Experts of a small language model: 20 layers.
Below are experts of layer 16 (counted from 0) of a mixture-of-experts language model. Rows are named router (the router's row for the expert), up (a neuron's input weights, with its number) and show model dimensions 0-127. Each number is 128 + 24 x the weight over its row's rms, rounded and kept within 0 to 255. Numbers have three digits each.
After each expert's rows: "gets" lists some tokens that make up at least twice as much of what it gets as of all text. This comes from a sample of Wikipedia text that the model never trained on. Tokens count by the router's weight.

# expert 16
router:099102128153165125111134107105162131101162132155138112097098128118132127149127135115120113091131135087119120144099107109141163125133085099094117151134131125086154168113107111138145135119107156087136160106100146125098099184183137146133142133156131142101116149135140136105153125150120147113097142104110106085121130138145095136092117120210162116091135124186108101138146106166112151166134
up0:108084134132129156116106117106176109111159138143157127089132130136142124164155089063096098124152143150094103152132130136131145153135075117125121148145140138114151137181146118108137105128116111125104110133123139155150115138131141116162122104153120165125158145126107164097125115137098143103125157098116111063104175191156093118141130150180131113088115086140099166153109128129112131127127
up1:137146123138077119130092123112120117079116082163142112119140145141089114187086108105107143115125134120106125143077114122133149078122134139086119152140130156116143142172114144120135122134096151116088132153135165159158121146150116111165145137147099129114146144150151137134109101117127148130091155086116094152142146115121118169124143192152128124150045113122136152118148156159132151144127
up2:153126090142128171116090070136152144147136117152099176095120145092076099143134134093085137155145119122151113093149145114141156136108094155150104128114102116153108155122123142107138153135132152094115125113115129125111139128108138097117146122154066103130132145158141143154167145163129111135141140123182117117145126119169169139108140116125126119083108088110156126169084142166145174143103
up3:135125140129114126143118140092098141102129144111148146132127104130126125133127115141092122129124085134177100082165129139103147179111098152186107140138123123143099133131104127119122144141100115115168122113103158137116115200147115089131121123098099116132116140141156139149138119175109102103147108129171134193148141156157150152111115104168145116104063117132140148105119090179133116176123
up4:133065152156138164143167121100136130114179138139161119081106130104124112180144114100133119080139111121161083144144138099145152167133074137125092147146111128151134152147136115121116102131127129120105120129100114157118114126081136113154149132105094120115152182144095161139111130128132172094120140135107133105130166168155101151102125124126129112117107140152089129150112101183176114144132
gets: " J", " =\n\n", " \"", "B", " Z", "K"

# expert 124
router:127116132156166122134108135110202137112151101123133091079125152121149128164099125116100157135106118115122134156164159113124153118102108115098144132139134131118159139141134112141160106118059108084105118133163130108117093177134151121154136151178089092115127146111144168155132096184129148148080120129136142155098122124156122137124106121170141113103126139124123103123167128107124179099143
up0:167137114179126125134126116115096202123123111153144152127113106162159125147145073124146141092125131116175086142116124102147135131117168125163120140140198061156102149068121129121094131160127124171134159112113118109154114172121104118144133089110135144118138137138133133106151144151092131140151114111104145119120121155124105134148133103096107122126064134145124116125140149140121117092142
up1:133103103151177127094070133152147130074125122160157136098126130092157154168131111165117140118102125115145111143103122107179130128137120121099097133165156119103138157144151107165147109127119175094153137145190115174112107160128138129123138135178145125126136137102111138140169155115068153120129098121115153110098114161108135120091088121127134132097159131145107144126097118097124116100130
up2:137108129165142183162130099107087147128119153135134137113121159139172127082117106121159162130130115107156127182138095119149119108120151140126111125113107126144110160129106113132149137148129125126142091159131140123093126144103125093109133132103093098117129127077135163130155153158113172156070098115182114153083111114149174138108126120156109126114154107149127110089131106154178082140156
up3:141094110161131120110155119097110146137092089148146133101106144119147140156138134098125152128134128123165146119128140118133106153130122189177140147123134108125128175136100141153098113109076107109138137127142137154157128153118115127130100139132076089120133152109160157100154108175106112125114110129105134175104150151153140101111119122148134136086112092088205092075125136128158166112146
up4:122079117135112116134160135147132104121201102155121159143132118116134134121155115118152147101122120140138116129095090061120164128134129117120093116138131098106162162114122102145143119151132115129099123130138157146136105124133134079124159159186122137128158149110158141126140125126091190139145069167102135109128127144130114128127121112101121149141114097074176058113131166099132120121138
gets: " R", " F", " E", " G", " N", " W"

# expert 67
router:128128131146149116102108093149130120144154154165118102113150164159105079138128113059128136121129118145133127161127135109138178156101127126118115149099134089093098079131158133138145146111112150116113148141154148108154142101137073125128163129184119113160150144141132111144123153127141182138128126057112132123140144153116085175123122111139159128084145142126119105157158117177115148123158
up0:120118100111154074132101090139116116165157116105097118139144166114104131119127116132114122115152124134147149138134167155118197171102110109161117177098179112086128129100145132139143134143125164127123136103157104088139127100157081174120107095137087109093135144136115145139092136175150129159105109143122117095114190132143162138164125113112130128095141115133101139122124138124085145126126
up1:140078126095140168155145183158121112159148092107113151162142143145116127168146108105142135141123146147137119112109110100096122138063099138112143125139104158103125138149118134132087121139112138098170138129120125122159104100154055166130139123118126100174132159158167120153116117138140123133120082136153121105090124121151121174161108131104128148147147143156071108131105142151128162118156
up2:105082109133113092155147084137090147122146129134091172101127172098087115137128133128120139092157113143114136160128145113100151139132133151164122142115073115101094102117110111124115140133132077094150124159160176143135125155123110113127166151140106078140141138131118124137135147131135138112165177057138135116117123121122112150098127143139147140086136100149133123129154108185112164124178
up3:110124147129136098113101114104145154132131140142124123143087115150115092165145140046160135115096117135133123123116105122096128161101169110124085148132143128149090116097170130120167170090077107119124114088105117125149148119166162132143144150130135174147145135125124134122121148146166118130144117078142140106163107103135147182091129120104144113171129114082167126128146147158105120103153
up4:114144114121118117133146127095126134147147155152059087130165146189129122141118092130146105110166148104119101104128083076133147145114168121111105139127137096116127089140152122091176176077141168105116125159119125180176157114113106098124145134164147126124146117122140148135100122134133122117125098071104128127121130122106139160142147137136160157121120147118157110140108113164085108144132
gets: "\n", ")\n", " |\n", ")", " he", " \""

# expert 37
router:150099126110158103142121133073163162129144163121163111153160126131132095138131099088109106107122145152136092120135112077150151122116109152093109149121133123092174107113154132168089146107132099140130114099134147107141112128112095087168179115156100109145133147127123161128100127152132172112112098104101117095126179178145122127098149117157140121085149146157129114087111112150132152131148
up0:149140136121136115107128155078122134187161136162146133142138107163105174144114109114123114130106138128106093122120116107123121116131132133123080122135132097141192122128135137133112149084102114135084116132144065102102111122142179137151148097110105141095153140110103146102095134169122140135132103172142129132091168180074187135133144159119138139149143131132136140108111130084098158119130
up1:179081149132156144119114163126094102141126127103127135155108164130085155140138134149110116133197135142108122134140140123128111165129122128117130129149153130164136105195143125097110161143114103126090124114105128109105117130114112105113120097144151084120127169132122086120142141103128127106122163133139188120082179159141188123097103169136139151134143133133121107098079153146138137103149
up2:140096147119128130127125162129118071176182089107116143126135108137132096147071108093166133141126117104120157132133135136149133125153145126112135126140148123097143104101119126150111085134124118110076110119125172148126142111110109101111153138155148143101173190133104064127145128123121162148149087130127090097144166178100153143151136123153136118109148107123140157115120185106120128158125
up3:100140113105103160065153136134133098125132150086137157107138103167134093125162104115138133117153161152149130126144126109148125100139107104077126120127146097085133098168143174149160106136126105141147134162130141150151141130121115115141135114139170135085117127106059080153162104123072137112165127152141166089090100145105114137127125111127147148147147108164104140094122119142136129098147
up4:129170133117136154166150091097111094145132130147080125160105154140121110123140148188110112133176147135135099141135121137119157143106138128150091173123131114154134136108140130106159148180135140133162120119128110143134138066114098123127090123115120130152105102124137200114111170163151082097116167110131148115098133097178096139132127108112131145158150112144112086122109105147124148091117
gets: "\n", ".\n\n", " |\n", "\n\n", ")\n", "=="

# expert 44
router:143119167148115169139082136106171135098155159135151132112105131106131120150149103092116139145129119131150132145116103102129121089172108075103135169133152135120155123140170132193109122117108122092103155136126105136077074148157166127117145142141129132134129172140110129139117106157121183109119114120136119151109107125133104141112092147155143093122134153142121064096149108127084085136118
up0:136133048136151099140143084102128152130165151163161144099134108118142103108143133126110170135116118121134138115112113143150152150132098067127153129133113139090196111124122135117086136153132155099153113179127137150126127145125144110119150097087118126134122170184118127163134103138137133084120159117140130127104141127119150159156112127146093111135168089112111109074100108139141113155130
up1:132119166101130125121141108109147106111136115113144088110136122137121133159134126157114070125118148128176141171154115143073111145143163137132112155112164157142115126103108128128107112136122182153103142139082115102108048095146128092119166136139118140104151111096138143165088093151118163164146133103079104129134147129178118128143094166136123151126112108148122102144122107161140125151157
up2:122154099131115141140099127126157110143153127104102143131139113081121147131126130110123096122125088138159129150120148082126136147068118175112180129163108165072116129131170075141161149140126130120177126135128152108165090102120121091152109122132092167135127141135130116166143105115128132114127126107106154111084143099108130138131110112123184140133092191111148090159090112122132144140107
up3:153133126140112129082164080065142158110134134169108158166149150108113138159135144111098135118148143136137120135126121185098122147143129094092114139111134161102124124130150113144109124155129153120089105153179150113132130149096097126157139149128180114113133125087139138122133126110064153141135173170159102113128131158085100109163133121129147138136106148137141115132098127120092102084167
up4:100104148135142149130100137148140132150146179167149146137117147077139075132094141141136146118131108174181123149140105098153127105157135089128171144135102120117141182120097116140110148165110128102142157142112145095149098118097143152122097094176116139114155129106147138118119128155103097110105094131108113145125123112170090111134129154133130151121142134097170110120049117128118106100140
gets: " K", " F", " V", " P", " W", "M"

# expert 180
router:122152123095128101138141100112106140146143109105166131085134107125154099144132109129136166081148110168175167149127143112094130115116122117110094197156155153079133129108177124131162115137164109111099106114132128123140113176118090116115164158152131085116135133143110134112160108152160116117109151112119134140130150183104086158128086128171118161123127153129098120123090108130127120096122
up0:099165089137109118118129122126116178120126164113149138098125128106140117112108082133084118067150094141158123176133119151124121137098142162105132158139133123115114145120156114116141109120112107124155110099094116146161139139106111086153155134114122110119117130127137165128155129166178123104104117130193160155129164161092148136128091111144123173142131136146139105149074143165079093103126
up1:121131122106132108108109123111135132166098110112135070108119151125131123131084073141147076134142151171183130132126080163097133120094190130142111161152163151145149111141161104121185141147130100102131126155133169128107120135115118165102134141134093127138137125095131155124088110158163093093121118119103128122166149132140166112105101144099139134140126161092099115125096117123132141122163
up2:111157141077085102133132121126127096115126122135099154118134145201156090125140108144154159104114123174145125120061109120151122132106157128093141169133087137135124098075130169129154145132116138132098093156112138142166106132145090101144154141101093124098121148117122138106155136091154147139125117140133106122138189140129092169097108095154134116128113128140160138124098151134170123142116
up3:109100119121152106081146152122125123121116153149122146111135174116129125106104143112152121168178128099153166117166076080098126109146070119181111126162141138112152103121148121151131125068111132121132106133131179170141108108140145142132120151163116103101119125128122149147118130161137145127120147092096138118112107177134122156129130113092116127100130144166111067125103153144108143095167
up4:150157127097123127149158097107097139182128105143145081150155135127118117134122119118132156132117098136176113109146123150148135119079107142113142173115146149100109125144163107123156098141133115099130121097103135147116110167100104171083177141130107147124128121163109114141148104141133095082112121114136145116130098125136139152109126108183166138126081110183149104140156140152138056135109
gets: " was", " is", " as", " were", " be", " are"

# expert 99
router:106100128124173154132120116106148125103151122180122144157110103126168105150112100139133127138126127157119128143095126127135148123099110054087142156137150142100134117155142152185157106118122137110139141121167134147157098170158139157138131165147107097111134118100170153160101090115091166117076072112153089103101141130123117144122135140130096127155129129152164110117109148140097139144159
up0:146171094095141110142120117121147156140210118187138144139135126150146111093134082182141157119133088149165104114108124114140140146143139098152136124124081117118152155083136148165122163136156139129150104128093095136104118096123120121099163081097114133082146127108156135162143118132099125113058088134106106143113120135140126105145116126142105132126100153133146121153109121128127104139118
up1:131173126112148129105089161075133176138153120124151116136110115196137102130118128150133111133131082120150067157107144107085132133124123121076141147118139184129154102191126161120129108160130069117156131110118121116163105132085130147140155146148133110150136130140130143144098093140115152116110113138190134104134109113117105164112112107144103125136113116160133139153093124116114153113127
up2:137121092152153137160140113121127157127094141124103121120123124157131092154115146096099098133161108168110144158108128112190141125144166125123134150127153131140115087114142077135131135148083066134143102115169108084107125121100151120134148136072110094138136177176180107176080131140121117146112116135130066143142125138137154148134132126174108141106151118145146131110116113130144125124107
up3:125128112115125132145121097096097124120145137110114118143144095176163144174162154129174118121122160120146129115112130113172158153105115135185087139122109093161139104113088174103136151097118125116140091135110105167147105113089114143135126131143145098147142152129092142116127138102144105135135094109130098097144181132144148141160097148114129144151131082192149097132095102129173146098124
up4:142126099150102113171119127114147123121133119161108087079164113150120139141169154131147118115156112120128145120139064116176176157144122097132134121165126137118177122127097147107136140118107085128141121182094138168094119140151109112128127153098121105135144114132150126116104097109128153084115115127132095113105133149148073146108070102108167152122125116154162114111155091141155126164111
gets: " ", "–", " B", " K", "g", " R"

# expert 126
router:149109103151100079138085131123119114138126097128148120113125131117111099133156078109086116070112098156173110180095131101139134161072099094131101167133119116139168161101158088129138154142157139092081107144114146134100133176134097124139133137119136100122153129141130126164105109152137138113126142138154116139136151110130117150146109146175142173094124156144139150130104143136163141113168
up0:164082129155109114158118153104117155124103131103129118095126128112115100131092099130126154057096117095133145190101131143149133163075111114092115132111082111136131147124144087140122153143124117084133148071175126123135124158125130128125088102126116116152150130147139125175070154166143136131117155137158128122145129107138150152127123155138135146125160160183115122120110129110137146156163
up1:129126100147106106157143138105114131087116132113192126094138136148085137121142133090115140127143086157128102135107144079078145153108100148131122190144146178121142112164136167138120213141134107099147137124111152143100127146125140123109120144130145103101148145151117119132116126102091111110122158118162128132130150120130114081094093120172109080148146160127107151113120131132113146088140
up2:129117144100125168139128106123129149121139102121143152156127056188164123139179101112113139119116131126153123121141151081133127132093137145144129126149140055104124105081134117132123146129115119100127089117142063175109126116133136092114149194115167090158152159147154149126149147181117147156124137119151114105100133122162117146097138128124107142144137098138140104130117130108134143096115
up3:129112158161118140140100136097110133157122154135129097129106076139124123146088092086143102139088130075152143119080145112112136099082139143146133164150104148137161120167130153130134133154123126127135142094121065099154143123098108145145122155108143141122179127130129104132118097170132142110144137110143081119123084113145114144102118114110140144149131157048136150113106163133152169137149
up4:155130135133119105157163109127143107148118122128162120094161119115129126115090123153142126165161099131092118152182106106105139137127139107110113123149100140116108123113119127137120107104149151148163121154093137121123102150094114139127109150159086120117105168092118164144132135132098118145098096140192124118144165101183165132119131139155171088129181087153092131106095081133099091135149
gets: " was", " is", " also", " were", " be", " are"